{
  "n_experts": 128,
  "router_score": "softmax",
  "routed_scale": 1.41,
  "lr_router": 0.00234,
  "n_head": 16,
  "rope_fraction": 1.0,
  "init_std_down": 0.00446,
  "seq_len": 1024,
  "train_tokens": 1972000000
}
Below are experts of layer 6 (counted from 0) of a mixture-of-experts language model. Rows are named router (the router's row for the expert), gate (a neuron's input weights, with its number), up (a neuron's input weights, with its number) and show model dimensions 0-63. Each number is 50 + 12 x the weight over its row's rms, rounded and kept within 0 to 99.
After each expert's rows: a language model's description of what the expert responds to. This comes from a sample of Wikipedia text that the model never trained on.

# expert 17
router:50 61 67 40 64 55 66 55 51 47 47 32 63 50 58 75 61 50 52 55 50 43 55 47 60 64 41 52 89 34 44 49 40 69 62 49 48 39 41 54 42 43 32 56 56 52 51 53 70 35 57 46 55 72 61 49 50 40 53 71 53 55 43 39
gate0:41 78 69 47 26 64 76 49 47 35 71 50 48 60 51 66 40 44 51 57 32 69 47 62 38 46 52 44 38 53 32 56 50 64 60 40 46 71 56 55 58 69 60 50 42 46 46 61 37 37 32 40 52 51 37 43 61 46 60 32 71 63 70 36
up0:58 52 44 66 49 43 37 52 55 54 52 63 45 71 59 39 67 70 51 54 60 37 53 23 65 59 64 67 55 38 58 69 49 47 77 55 53 36 70 44 51 71 50 31 26 44 57 32 62 43 51 72 49 51 63 68 43 31 35 56 36 53 44 57
Description: Opening pieces of common words after a, the, his, mostly in reviews and narrative prose, e.g. pl-ot, dist-urbed, agg-ression, dec-.

# expert 59
router:53 66 56 37 69 39 44 41 40 39 44 36 69 47 60 62 59 60 48 57 46 51 55 34 46 47 45 46 48 40 38 39 53 67 49 46 46 29 40 44 29 34 47 54 43 51 37 61 61 47 57 57 43 51 52 56 73 58 63 47 47 48 36 52
gate0:51 46 66 30 55 46 56 46 32 48 40 52 47 35 62 50 55 46 43 51 49 53 38 45 52 61 29 60 41 26 25 48 50 40 42 57 51 43 35 38 36 39 57 62 53 70 72 66 47 56 41 62 74 95 55 43 46 33 24 74 64 39 40 40
up0:22 48 50 49 47 39 57 30 35 67 65 58 51 50 53 29 46 36 38 50 46 51 47 60 50 62 42 60 47 43 29 50 37 45 56 43 52 44 52 66 51 50 35 49 35 30 55 52 55 71 48 51 54 72 45 44 73 49 56 76 44 46 37 51
Description: Lone consonant or l-pieces (l, d, r, n, el, yl, cl) inside surnames and rarer words, e.g. Fin-l-ay, Dow-l-ath, evang-el-ically.

# expert 63
router:28 56 55 48 52 51 63 41 46 53 41 44 66 62 78 55 66 52 54 53 72 48 57 40 49 53 44 31 50 38 66 41 61 55 70 59 50 56 44 35 44 63 56 54 65 61 44 48 69 64 52 47 45 51 58 43 76 53 50 53 40 65 40 52
gate0:41 39 64 65 58 45 48 54 59 36 49 64 42 64 55 49 62 39 58 51 42 48 52 51 41 27 71 44 50 62 30 59 39 42 46 41 41 51 34 48 41 49 67 52 53 43 52 46 62 63 63 61 62 54 48 27 62 52 52 40 25 56 44 41
up0:53 47 64 64 59 42 57 51 35 33 45 48 49 62 31 61 54 53 67 49 42 58 38 71 65 63 41 54 47 34 51 47 62 85 51 36 51 43 33 35 68 42 45 61 43 53 42 55 57 62 59 54 27 57 24 60 40 53 42 83 37 64 47 73
Description: Final noun of institution names or compounds, like Festival, Committee, Hall, School, Award, car park, ice cream parlor, before of/in/for.

# expert 11
router:41 46 59 47 68 58 48 45 49 53 35 28 59 23 43 61 56 52 69 56 66 57 53 20 59 56 51 61 57 47 36 50 56 75 53 62 45 42 38 57 45 38 43 55 77 52 45 36 58 45 53 47 44 47 61 55 64 66 59 55 33 61 66 43
gate0:65 52 51 59 63 46 55 41 55 38 60 61 63 42 52 52 66 55 58 64 62 38 49 49 66 48 21 48 50 61 43 54 45 57 78 39 81 52 50 38 37 41 42 44 40 72 53 70 58 26 79 62 59 46 33 48 20 45 52 59 23 65 53 45
up0:58 51 60 49 54 46 61 48 64 77 48 19 31 58 59 45 56 50 58 31 47 44 72 34 46 56 56 49 54 52 56 40 64 56 45 48 30 66 53 29 71 57 41 70 51 32 48 54 47 53 46 29 58 55 47 63 53 43 52 58 61 63 45 54
Description: Capital G starting surnames and names (Ghandour, Ganassi, McGinnis) plus title-like words before a name: General, Sir, St, Great, Saint, Class.

# expert 0
router:30 65 60 48 46 40 67 40 37 51 58 47 57 27 61 49 61 46 62 55 62 55 64 36 61 66 49 40 56 41 50 44 49 50 63 56 44 54 35 42 46 52 51 67 55 63 33 55 41 55 55 61 56 73 66 65 76 50 58 61 25 58 42 50
gate0:54 56 65 58 55 48 65 49 63 35 45 70 52 36 60 52 31 21 59 45 69 38 62 71 67 44 64 56 81 36 56 51 25 50 42 56 49 61 47 37 36 75 60 40 30 68 59 48 52 54 51 47 45 30 67 47 52 43 55 42 34 26 46 55
up0:40 48 48 33 38 62 44 46 44 68 37 34 50 59 57 54 69 63 51 61 33 58 25 27 27 51 40 57 36 62 35 52 67 54 44 43 53 59 65 52 63 44 42 43 55 32 35 36 35 44 42 48 62 51 34 58 33 53 53 58 47 57 45 42
Description: Main verbs and verb-ending pieces right after he, to, or also, typically biographical, such as wrote, worked, graduated, identi-fy, acknowled-ged.

# expert 61
router:08 59 69 34 51 58 53 46 53 51 36 48 73 43 57 68 58 53 47 62 73 47 39 48 33 45 50 57 81 50 39 38 43 56 62 55 45 44 43 39 28 61 44 70 57 52 43 55 49 53 68 55 50 54 56 53 71 61 65 48 29 76 49 56
gate0:43 44 55 62 67 58 53 62 58 48 64 37 40 51 33 47 47 58 43 55 63 63 54 39 44 40 45 24 38 25 48 47 50 39 46 53 57 52 30 49 48 32 64 46 63 34 50 44 50 48 50 59 58 40 65 62 61 61 72 34 40 44 59 49
up0:33 49 62 54 46 52 63 50 48 67 44 62 80 40 53 35 53 64 42 52 47 35 43 66 40 63 51 46 52 49 60 51 43 39 52 45 43 52 57 46 56 47 60 46 41 71 44 64 13 49 56 41 55 49 48 44 33 31 37 55 44 48 58 57
Description: Capital letters inside parenthesized or tabular abbreviations in sports stats, such as KHL, OHL, ODI, TKO, GF, plus numbers in tables.

# expert 19
router:34 61 55 41 61 34 52 39 46 48 38 54 54 20 32 53 46 54 72 57 51 51 57 43 51 59 48 50 70 45 50 41 47 65 57 63 27 29 32 53 34 35 45 55 71 61 57 60 56 34 67 44 43 57 69 64 64 57 53 40 47 75 43 51
gate5:46 43 59 54 70 52 52 65 61 31 53 39 17 68 55 61 58 43 76 54 32 57 49 60 49 61 70 52 57 57 20 48 51 58 66 51 47 51 28 52 35 58 51 38 37 51 35 48 60 45 24 43 51 49 60 43 54 34 53 67 31 44 54 55
up5:69 50 44 60 32 39 57 59 57 55 55 32 75 48 55 45 69 38 43 69 44 54 68 55 52 49 38 39 44 48 63 45 64 43 51 53 51 72 54 53 47 56 27 59 58 56 83 50 50 55 44 65 68 52 28 56 63 24 42 55 61 53 46 41
Description: Accented letters and raw byte pieces inside foreign names and non-Latin scripts, such as î in Lemaître, ó, ş, Thai bytes.

# expert 38
router:27 51 51 32 53 48 56 55 46 47 58 47 73 51 63 55 61 59 39 67 54 43 51 46 55 50 40 32 91 30 50 40 39 48 52 57 44 38 31 66 39 36 40 65 61 54 42 55 70 39 63 58 49 69 46 47 66 41 51 62 45 45 22 51
gate5:48 69 46 49 52 61 51 63 41 47 30 67 40 52 36 26 61 65 62 65 47 42 69 50 65 33 42 52 43 37 66 33 62 69 35 55 58 72 39 56 51 30 58 45 57 56 45 72 75 45 43 46 35 43 56 68 48 62 50 60 66 43 45 56
up5:35 72 41 47 29 49 44 53 42 64 55 59 56 66 31 56 35 68 46 56 58 49 63 50 42 40 48 54 59 74 45 55 58 63 54 37 57 53 62 44 43 29 70 44 67 52 49 24 44 55 45 67 51 61 50 35 47 57 72 32 43 48 57 46
Description: First one or two letters of a lowercase word split into pieces, often in nature or species text: f-ishing, de-er, di-et, dr-ink.

# expert 56
router:62 70 55 46 72 48 49 33 56 34 38 34 50 39 52 63 52 57 68 58 60 40 53 46 64 51 43 58 61 41 48 34 60 55 59 55 38 43 32 57 28 49 46 44 67 49 48 47 54 50 70 63 42 58 72 57 70 52 64 57 56 68 54 55
gate0:24 39 42 44 53 22 29 56 44 71 59 37 41 52 35 49 27 39 61 43 46 62 58 52 57 57 42 67 67 46 55 49 64 63 54 63 47 49 46 66 61 57 57 44 48 52 62 75 48 43 61 38 48 54 23 52 39 28 56 34 52 55 37 45
up0:45 45 43 51 49 54 47 44 65 42 19 45 43 49 54 69 55 55 41 58 53 46 64 45 36 61 32 45 40 36 43 57 43 52 76 58 38 54 64 70 70 31 31 76 52 37 36 49 38 52 45 28 54 39 57 60 33 34 49 52 45 38 59 60
Description: Words of amount or rank, such as most, some, total, Top, Best, least, largest, no, plus slashes in ratios and units like "17 / 87", "km/h".

# expert 35
router:41 65 63 44 53 50 48 42 45 43 51 47 56 37 76 67 59 54 47 54 56 48 59 45 59 61 61 47 67 34 47 53 47 67 71 50 60 36 29 44 44 53 42 58 67 55 36 46 60 69 58 56 52 70 53 60 60 54 49 61 23 76 41 47
gate5:42 70 51 61 54 55 34 52 40 52 43 54 59 51 48 69 61 72 40 63 58 52 47 33 52 34 44 62 46 43 46 40 93 36 45 23 67 53 49 53 50 50 42 56 68 59 63 68 44 49 60 53 36 54 61 34 68 57 46 31 27 46 45 15
up5:52 43 53 50 69 56 61 56 48 41 59 53 39 53 41 34 39 60 38 63 67 26 31 43 50 28 59 57 46 36 56 54 61 16 28 52 67 53 46 41 48 53 46 54 55 49 56 45 20 56 62 57 54 46 25 17 46 35 55 76 42 53 54 41
Description: Verb prefixes re, de, en after a subject in biographies (resigned, retained, defeated), plus sentence-opening However and adverbs like then, also, later.

# expert 42
router:33 57 54 33 48 50 50 48 49 54 39 49 50 46 63 64 59 65 67 70 75 47 59 45 46 43 54 41 47 56 47 52 53 69 49 61 45 28 33 50 37 42 37 67 72 57 56 53 56 57 41 56 40 57 60 58 64 63 45 45 42 68 32 51
gate0:50 58 53 35 70 52 66 44 71 58 51 62 59 23 70 26 50 52 59 62 58 40 51 38 56 47 60 53 53 56 25 60 57 41 79 56 46 51 65 43 54 56 68 49 25 56 87 35 45 40 57 56 36 54 49 62 45 28 44 64 55 59 40 51
up0:45 64 50 35 53 41 32 45 43 42 33 73 53 30 65 37 51 44 51 42 45 46 64 47 57 53 54 61 61 55 41 48 34 50 58 51 62 60 57 45 42 49 54 56 27 34 66 41 23 45 41 34 47 79 58 58 47 29 39 49 84 44 46 43
Description: Words inside names of governments, armies, universities and states, such as Parliament, Senate, Army, University, United States, Commonwealth, Louisiana.

# expert 55
router:42 47 48 37 72 46 72 47 40 62 38 28 45 42 57 59 56 51 43 51 49 37 57 33 61 53 55 49 68 31 46 41 59 64 68 61 23 25 52 30 48 39 38 57 57 51 48 50 65 57 75 72 43 54 51 60 67 62 54 56 43 41 44 59
gate0:40 37 40 44 53 26 20 29 53 30 62 52 35 37 56 51 57 49 74 51 50 59 44 54 53 57 52 36 58 40 45 55 63 24 47 67 50 40 37 27 56 50 45 49 69 50 29 43 38 48 63 68 59 63 50 65 56 44 66 49 78 59 61 43
up0:37 53 55 43 58 41 31 36 49 57 67 42 45 51 47 51 48 46 49 49 38 81 35 43 61 47 56 61 34 58 25 50 57 66 55 75 56 48 53 29 52 70 53 58 42 63 60 49 44 43 34 55 70 58 60 36 61 56 36 51 49 41 72 62
Description: Pipe separators between cells in Markdown tables, mostly between numbers in medal, score and statistics rows.

# expert 40
router:51 50 59 43 54 52 56 44 32 44 60 48 68 42 55 48 44 57 47 67 62 40 61 37 51 50 31 37 38 45 62 42 62 59 55 58 41 39 33 40 55 51 60 51 61 50 60 58 60 69 54 63 51 54 63 61 57 55 65 37 32 67 32 52
gate0:60 39 57 65 52 38 47 39 48 50 54 71 48 63 55 36 46 45 59 56 46 59 56 36 60 69 67 59 50 40 42 65 43 50 49 52 43 52 46 33 63 60 50 46 67 37 49 76 38 51 50 52 39 43 57 37 41 43 46 32 59 33 51 72
up0:59 69 47 51 50 45 75 48 41 61 61 54 47 70 37 49 40 39 36 68 42 65 71 22 52 56 51 55 63 56 39 51 44 35 45 59 37 48 64 54 53 32 48 69 46 40 62 49 58 36 69 49 51 52 80 59 44 41 43 32 44 65 47 45
Description: Past participles and -ed endings in passive or attributive use, such as written, designed, composed, managed, buried, often before "by" or "to".

# expert 21
router:59 33 60 48 57 54 54 36 43 41 38 47 69 42 61 51 59 54 51 64 56 44 47 49 55 45 35 49 47 31 51 36 50 58 53 59 41 41 40 33 46 52 45 74 71 47 37 55 56 56 58 52 59 42 80 44 69 57 42 55 54 72 46 48
gate0:47 46 58 39 51 68 57 17 60 59 73 25 40 50 44 44 53 42 60 68 41 44 54 49 56 57 52 49 41 64 34 55 48 38 33 54 67 51 23 50 67 53 63 43 65 56 56 56 56 41 74 44 43 55 51 32 41 53 50 33 58 60 28 53
up0:51 57 56 44 40 55 58 49 61 67 76 33 55 41 52 47 48 74 45 62 57 41 44 68 75 63 38 59 29 57 33 54 47 54 29 46 66 48 30 39 64 50 60 44 44 64 59 22 61 50 73 24 32 46 58 34 55 32 56 26 41 53 50 35
Description: Month names after a day number or "on", before the year, in dates like "19 January 1995"; also time units such as months, days.

# expert 26
router:24 50 61 38 66 37 44 35 37 41 31 33 66 46 51 54 45 52 46 54 61 48 55 27 56 61 45 38 44 41 35 44 52 50 45 55 30 33 28 51 55 48 44 58 68 60 30 55 60 66 56 52 25 48 52 71 68 66 52 59 38 71 45 48
gate0:52 67 35 57 74 69 30 47 38 68 46 53 53 42 37 38 50 45 52 47 23 47 59 57 65 17 53 28 49 42 54 43 56 40 36 40 41 35 44 67 43 44 56 54 43 63 42 71 54 49 42 21 44 51 42 54 61 61 38 51 59 36 49 40
up0:76 58 51 45 48 36 54 31 47 48 65 68 53 57 68 70 59 41 48 45 51 37 65 63 63 36 70 58 56 48 58 63 51 33 40 42 43 61 74 46 52 38 56 49 50 57 44 48 55 40 59 67 41 68 59 49 57 53 41 35 55 50 41 40
Description: Middle or final word pieces inside surnames and place names, such as Nip-per-dey, Hal-per-n, Lough Cu-tra, Southwar-k; also the prefix "per"/"hyper".